config.yaml
experts_per_token: 2
d_expert: 224
balance_bias: true
init_std_router: 0.00727
vocab_size: 2048
norm_eps: 1e-05
beta1: 0.95
steps: 4349
Below are experts of layer 3 (counted from 0) of a mixture-of-experts language model. Rows are named router (the router's row for the expert) and show model dimensions 0-255. Each number is 128 + 32 x the weight over its row's rms, rounded and kept within 0 to 255.
Before each expert's rows: a language model's description of what the expert responds to. This comes from a sample of Wikipedia text that the model never trained on.

# expert 40
It responds to: Word pieces right after a capital E or similar opening letter in names and words, as in Ea-ster, Eu-gen-e, E-em-ian, Es-ton-ia.
router [ 92 115 125 101 132 116 177  88 178 113 142 176 151 157 143 102  85 135 184 172 141 132 109 115 102  93 191 168 109 137 181 109 149 148  84 145  58 169 172 120 150 104  82 113 149  88 121 147 165 141 200 128 151  95 161 136  70 161 126 164 141 133 192 119 103 111 220 103 108 137 141 143 124 132 109 135 113  32 161  94 142  93 129 119 101 112 105  92 158 136 101 108 151 143 125 136 123 108 213 137 158 167 120  98  76 128 141  82  87  99 144 128  83 124  65 105 100 162 129 106 113 138  89 143 100 174 127 103 129 171 148 151 161 126  50 156 119 140 122  94 130  91 104 107 240 100  72 133  60 162 130 130 179  78 134 151 110 101 117 151 128 110  79 138 137 161 113  78 157 125 107 107 101 125 161 165 148 141 124 120  96 182 131 145 190 114 201  77 132 117 120 109 121 157  98 146 113 104 100 109 117 221 124 131 184 112 151  91  66 140 168  57  84 107 121 110 138 161 103  87  96 121 113 168 161 133 148 155 126 138 149  99 140 115 129 156 127  96  96 102 132 171 125 135 114  99  98 153  91 140  82 108 119  95 145 148]

# expert 27
It responds to: The piece st or St starting words and the piece right after it, as in stadium, standalone, St., plus United, office, post.
router [ 74 120  88 153 152  67 181 116 140  95 107 161 152 168 144 102 100 126 190 151 110 120 167 120  82 126 187 149  92 119 132 120 110 144  87 146  73 144 136 162 140 161 119 120 107  64 107 187 124 102 169 211 149 104 178 173 121 177  74 175 127 128 214 123  69 103 207 138 109 130 137 123 123 108 118 172  75  70 125  83 131 102 122 132 161 106 119 132 161 152 129 156 157 120 117 139 131 103 194 108 155 212  97  76  93 101 120  32  78 119  86 154 100 118  64 107 103 128 103 100 149 119 101 113 138 127 124  87 148 165 138 152 105 138  96 143 154 165 102 130 154  70 154  80 147 111 128 131 127 180 119 157 194  73 118 142 109  63 160 138  74  95  77 147 127 146 102 107 112 126 147 125 109 123 149 156 160 159  94  93 105 130 143 168 176  95 156  73 149 140 123 162 145 149 126 134 194 119  96 100 157 158 126 172 156 100 145  94  57 114 176 104  34 122 159 134 132 143  81 136  96 154 122 120 128 142 155 126  94 120 132 131 109 154 111 146 138 118 106 108 154 148 136 101  84  60 116 113 105 124 120  83 132 119 117 136]

# expert 63
It responds to: Middle stems of long Latinate words, such as al in capital, end in superintendent, mon in monarchy, plus out in outstanding.
router [117  93 166 152 128 113 168 127 177  93  90 147 162 161 124  75  93 103 201 174 170 116 134 148 126 144 197 112 110 134 148 142  96 145  87 141  53 187 124 131 151 173  39 117 105  77 116 141 116 142 187 178 166 149 183 151  96 211 100 135 121 149 176 139  98 139 199  98 117 152 140 142 127 138 110 165 106  44 120  67 158  88 118  80 121 102 123 115 174 140 123 139 176 107 103 146 191  87 181 131 167 169  92  92  94 158 121  48 101 133 106 138 145 131 105 115 107 110 138 136 139 153  89 142 180 174 143 120 159 137 160 156 136 154  65 130 123 148 126 112 130 118 120 126 190 134 113 117 114 147 139 124 189  51 155 125 113  87  92 103  97  96  92 189 124 124 101  60 140 117 133 147  85 147 162 158 150 154 140 121 116 170 148 108 173 124 193  95 141 108 125 121 144 141 127 128 139 104  70  53 114 195 123 157 133  88 173 119  60 151 148  67  86 127 168 146 141 160 140 129  88 135 123 153 151 111 114 123  72 119 113 116 157 137 119 155 183 100  95 144 156 135 126 125 113 140 134 130  95 154 121 105 121 124 184 101]

# expert 50
It responds to: Word-internal pieces after me, c or cl, often containing at, t or ct, such as c-ame-ra, tre-at-ment, fa-cul-ty.
router [111  88 120 114 170  95 162  99 137 141 126 140 134 134 133  95 125 139 198 124 131 111 110 130 101 132 138 166 123 141 118  96  90 115 119 129  25 164 187 164 146 194  75 120  60  35 104 124 100 122 176 135 141 154 189 142  96 135 110 150 105 129 228 146  99 108 173 100 141 128 123 120 128 141 138 178 110  64 156  59 122  99 116  96 144 128 123 102 155 184 125 127 181 126  98 159 165  93 176 107 118 152  72 115 124 151 119  37  85 110  97 186 118 174  96 134  97 137 154 149 132 132  92 129 106 162  67  86 162 173 177 108 126 122 127 134 114 138  92 132 129  77 105  60 165  96  97 137  94 126 117 150 182 104  99 141 110 110 134 118  94 113  92 173 131  98  89  51 158 125 120 140 121 114 150 164 155 180 146 162 102 166 111 122 151 128 176  66 134 131 138 124 139 178 173 113 132 111 110 105 104 196 121 126 184 132 160 131  85 157 179  78  49  96 140 159 120 168 154 170  94 126 122  92 162 145 134 159 114 105 124 135 127 101 111 138 134 109 104 118 158 178 166 145  96 125  98 153 131 143  81 107 131  67 173 107]

# expert 13
It responds to: Years, dates and periods in wiki tables and minor-planet lists, such as 1998 and 19|94, plus word-start pieces like d|ressings and m|unicipality.
router [108  98 122 177 123  93 186 119 160 111  87 145 129 131 112 113  73 110 172 136 154 112 151 150  76 134 167 138  95 133 110 115  57 128  93 159 106 153 165 127 129 154  71 117  91 104 141 143 125 124 177 153 129 135 166 153  89 200 108 141 133 138 201 146 135 130 184  61 124 161 102 115 117 160  91 159  88   3  69  68 100 136 120 150 143 121 121  89 139 139 137 123 175 110  78 132 190  73 198 111 150 148 128 112 113 134 133  37  63 117  94 164 118 138 147 109 110 125 122 145 147 136  80 136 114 191 124  64 143 127 139 167 146 159  88  81 126 155 107 125 178  82 126  81 187 100 110 127 105 171 122 133 173 108 137 166 108  76 141 141  85  92 126 194 184 122 103  71 131 130 119 175 118 135 175 170 160 167 102 109 116 136  95 133 166 138 141  45 158 111 117 118 161 145 169 127 136  93 126  95 128 193 100 127 167  96 187  81  84 128 159 107  94  97 170 132 100 171 102 162 100 124 146 142 140 134 141 136  71 101 143 114 126 155 127 151 135 109  71 115 140 143 132 134 114  75 103 115  85 133 102 106 126 100 123 134]

# expert 48
It responds to: Early consonant pieces inside words, often right after p, a or co, as in Po-k-émon, a-c-ademic, Sp-ec-ial, p-hysician.
router [130  44 126 158 157 104 174 123 202 105 123 167 143 147 142 104 112 127 186 142 130  85 136 137 109 144 162 125 130 104 145 142 105 144 110 116  98 174 133 157  95 173  71 122 100  67 138 114 117 134 186 170 153  96 185 157  95 181  95 134 131 134 184 165 134 152 208 109 133 194 125 129 132 154  94 192  80  14 114  88 151 118 112 118 128  91 103 114 175 162 119  97 180 115 101 128 156  76 172 129 125 155 118  71 132 139 140  61  65 137  96 166 137 131 113 112 137 134 135 131 135 139  81 144 113 179 120  88 140 153 176 134 139 120 129 107 118 176 112 111 165  74 110  75 176 138 131 136 105 195 130 108 188  91 134 173 102  78 106 128 128  96 104 153 127 147 102  95 124 135  92 162 123 132 205 166 131 199 114 122 109 160 148 130 159 125 170  83 135  89 117 113 120 157 155 126 158 123  49  81 140 187 105 125 140  82 185 103  89 115 146  57  91 119 133  97  85 144 137 164  88 139 114 135 123  94 134 176  60 127 133 150 165 121 123 162 142 101 103 138 160 169 149 132 144 110  75 120  96 141 108  86  98 118 142 148]

# expert 2
It responds to: Capitalized first pieces of proper names right after the, a, an, such as The, Pat, Bri, S.
router [ 83  96 118 184 164 106 175 142 143 120 114 143 159 156 130 110 113 121 170 169 124  93 171 155 114 154 184 136 107 129 109 144  83 140  77 173 115 153 129 160 128 171  22 116 109  79 152 152  97 124 192 191 135 113 174 175  30 203 100 173 130 125 176 170  85 117 204 126 129 190 121 106 133 138 106 159  77  19 105  58 106 130 130 104 119 115 118 122 140 152 120 144 201 132 102 127 161  84 176 131 137 177 109 101 112 165 129  72  87 124 109 173 113 138 120 128 104 125 125  92 103 121  87 128 123 158 127 111 164 145 156 116 146 130  61 100 117 189 134 122 169  77 119 100 169 135  90 143 102 164 137 137 177  97 124 157  88  88 134 117 116 118  78 167 135 146  83 105 131 137  76 133 102 123 182 129 144 160 129 133  77 162 119 120 153 116 140 114 140 106 115 112 128 144 145 124 143  92  98  63 116 175  87 134 123 100 147 108  52 136 166  89 103  83 133 122  88 166 101 193 102 121 127 169 136 112 125 135 106  95 145 105 118 142  94 151 172 140 122 137 172 174 127 135 111 141 107 131  89 131  89  57 109  85 147 112]

# expert 6
It responds to: Words and word pieces inside titles of songs, albums, films and shows, often capitalized function words like You, The, An, Th.
router [134  87 125 173 131 106 189  97 146  98 128 165 115 143  81  96  85 117 172 144 126 111 145 125  77 127 173 139  99 145 114 116 117 139 111 140  88 154 144 136 115 166  74  99  84  96 140 162 109 122 191 164 102 135 208 165  11 206 120 160 145 133 176 133  82 116 180 100 155 171  73  84 135 111 110 188  85  32 113  38 132 111 101 119  82 125 145  92 187 141  95 115 199  94  80 152 147 116 203 124 151 182 113  77 103 153 113  87 129 131  85 186  93 137 116 115 102 108 122 118 136 121  51 162 117 162 114 102 131 167 145 165 147 127 115 104 128 181 117 114 171  83 126 106 181 141  85 138 109 149 131 110 166  87 152 133 113 104 157 136 133 110 106 157 173 127 126 109 145 152  99 180 136 154 185 136 162 176 124 122 113 168 126 165 176 110 138 113 133 104 135 147 130 156 137 156 154 106 142  69 110 200 134 113 151 138 177  84  98 153 168  68  86 108 151 140 113 185 110 171  92 146 117 139 153 120 129 158 112  82 130 121 129 117 139 142 158 109 103 122 179 145 116 106 105 113 122 112  92 134 105 108  99  85 126 149]

# expert 7
It responds to: First piece of a split ordinary word after a space, mostly a consonant like h, d, w, th, b, as in th|reat, ba|by, wi|fe.
router [ 86 101 111 143 126  73 163 107 179 124  80 189 194 137 108 105  91  91 151 156 139 106 158 141  96 142 158 124  80 132 146  99 101 152  76 122  74 146 124 123  99 148  55 120  83  74 148 149 103 106 169 157 106 125 154 158  80 190 129 155 122 139 151 171 107 137 198 112  98 170 139  95 124 127 115 191 110   0  84  74 122  84 129 112 103 110 139 108 157 151 114 143 170 123  97 144 172  46 179 114 139 144 127  70 134 158 114  22  83  90  94 162 118 111 114 139 106 112 129 139 107 138  77 134 118 147 147  96 153 140 199 157 143 129  83 125 107 157 110 139 144  94 104  97 159 150 101 112  97 171 139 112 169  77 140 140 122  47 140 126  84 109 103 160 120 144 126  80 157  90 115 140 138 128 148 151 154 157 101 107 115 155 139 137 141 134 139 103 145  87 124  97 163 158 143 131 171  96 125 119 135 212 118 123 129 130 165  65  94 140 146  63  83  74 122 152 109 185 112 102  94 118 139 182 160 116 119 164  71 124 121 118 131 133 122 177 135  98 100 124 152 142 127 165 106 109 108 135  89 143 106 114  98  60 110 119]

# expert 4
It responds to: First piece of a non-English surname or place name, often after a given name, such as Me(henni), Hu(max), Ka, Ba, Ku.
router [116 123 122 147 229  99 178 146 174  99 134 170 147 134 110  93 100 120 156 153 139  97 174 142  98 146 149 182 101 126 125 106 123 135  65 154 134 188 132 153 121 141  60  91  75 104 163 145 111 123 209 198 115 103 184 198  65 189 121 146 131 125 169 139 108  99 173  97 150 163 129 127 178 141 106 150  92   0 127  26 149 126 126  93 112 109 148 115 173 142  95 117 178 130 107 127 161  90 178 110 138 172  76  84 126 172 116 103 112 118 111 133 138  98 130 121 106 123 141  74 112 102  76 137 136 192 117 107 142 182 151 118 147 124 114 111 130 166 136 147 147  60  87  76 157 148 119 128  98 164 145 111 175  84 129 148 109  84 123 122 127 112 121 140 142 132 100  81 147 157  83 137 132 120 196 135 157 126 131 135 128 179 130 153 143 112 168 126 137 109 145 149 139 129 136  99 137 113 125  75  94 189  99 158 138 111 153 100  97 128 181 121  79 128 136 141 142 159  91 165  98 130 142 147 148 126 158 147  73 106 102 113 128 133 131 133 160  82 103 137 149 151 176 143 144  85  72 123  74 170  96  74 114 137 127 141]

# expert 57
It responds to: Word-initial re plus the next piece, and short starts like c, b, g, inter, sub, as in regular, refer, recommended, crime.
router [155  85 112 135 107 145 166 123 255  95 112 151 164 138 128  92 110 104 139 172 136  95 116 140 110 122 163 116 111 168 134 148 106 180  76 120 117 184 154 137 142 119  50  79 101 113 100 134 105 141 163 125 137 109 150 138 130 154 127 135 115 120 145 171  71 119 153  68 119 141 127 112 108 170 112 188  94  12  89  75 136 113 146  92 170 110 139 127 188 158 121 119 213 126 133 119 127 116 180 114 131 135 117  79 110 128 150  46 119 148  98 173  87 149 111 145 116 134 129 145 123 110  88 123 119 163 130 131 137 161 143 163 152 108 113 129 123 161  88 119 112  73 135  75 162 128  96 131 125 141 148 135 196 105 153 195 145  82  96 136 115 117  81 179 138  90 137  46 113  69  77 130 128 115 170 144 144 181 105  93 114 145 163 129 213 106 167  70 154 101 145 100 135 141 166 134 140 106 134  98  96 239  99 129 156 122 161  84  44 128 157 117  86 111 129 127 124 122 116 152  81 134 108 147 108 142 147 139  85 114 120 108 137 135 155 113 131  98  87 137 117 119 146 139 152 121  80  99  68 116 114  96 121 124 117 144]

# expert 25
It responds to: The pieces ch and Ch within or starting words, as in per|ch, or|ch|ards, ex|ch|ange, with related pieces like hy, mm, arch.
router [131 103 124 158 151 104 157  94 208 165  84 150 149 133 104  93  83 121 137 141 148  95 164 134  52 164 148  97 100 128 137  73 111 127  36 127 105 143 122 123 109 147  64 132  86 110 110 125 143 130 231 144 144 110 155 151  54 188 101 167 118 175 198 113 115 130 186  98 125 181 121  97 134 160 128 170  95  27 134  64 106 116 113  95 130 124 145 107 159 140 147 135 166  66  84 142 164 131 197 104 141 195 116 134  75 172 163  19 117 122 119 174 129 129 121 129 138 143 143 109 119 130  73 100 111 168 127 101 126 162 194 123 129 120 110 115 139 127 109 121 151 121 119  75 165 118 126 155  97 168 109 145 167  90 126 171 111  96 114 153  84 121 110 162 139 106 123  99 130  87  97 109 123 154 145 154 159 177 103 127 131 193 146 136 227 123 199 105 156  88 143 134 139 133 167 115 100 109 106 120 102 180 125 115 172 146 166 132  80 135 142 101 104  96 105 140 140 164 122 123 105 159 131 137 155 122 138 128  31  79 144 129 154 144 141 141 160  98 102 112 124 155 128 122 144 110  91 130  98 109 106 110 118  89 117 121]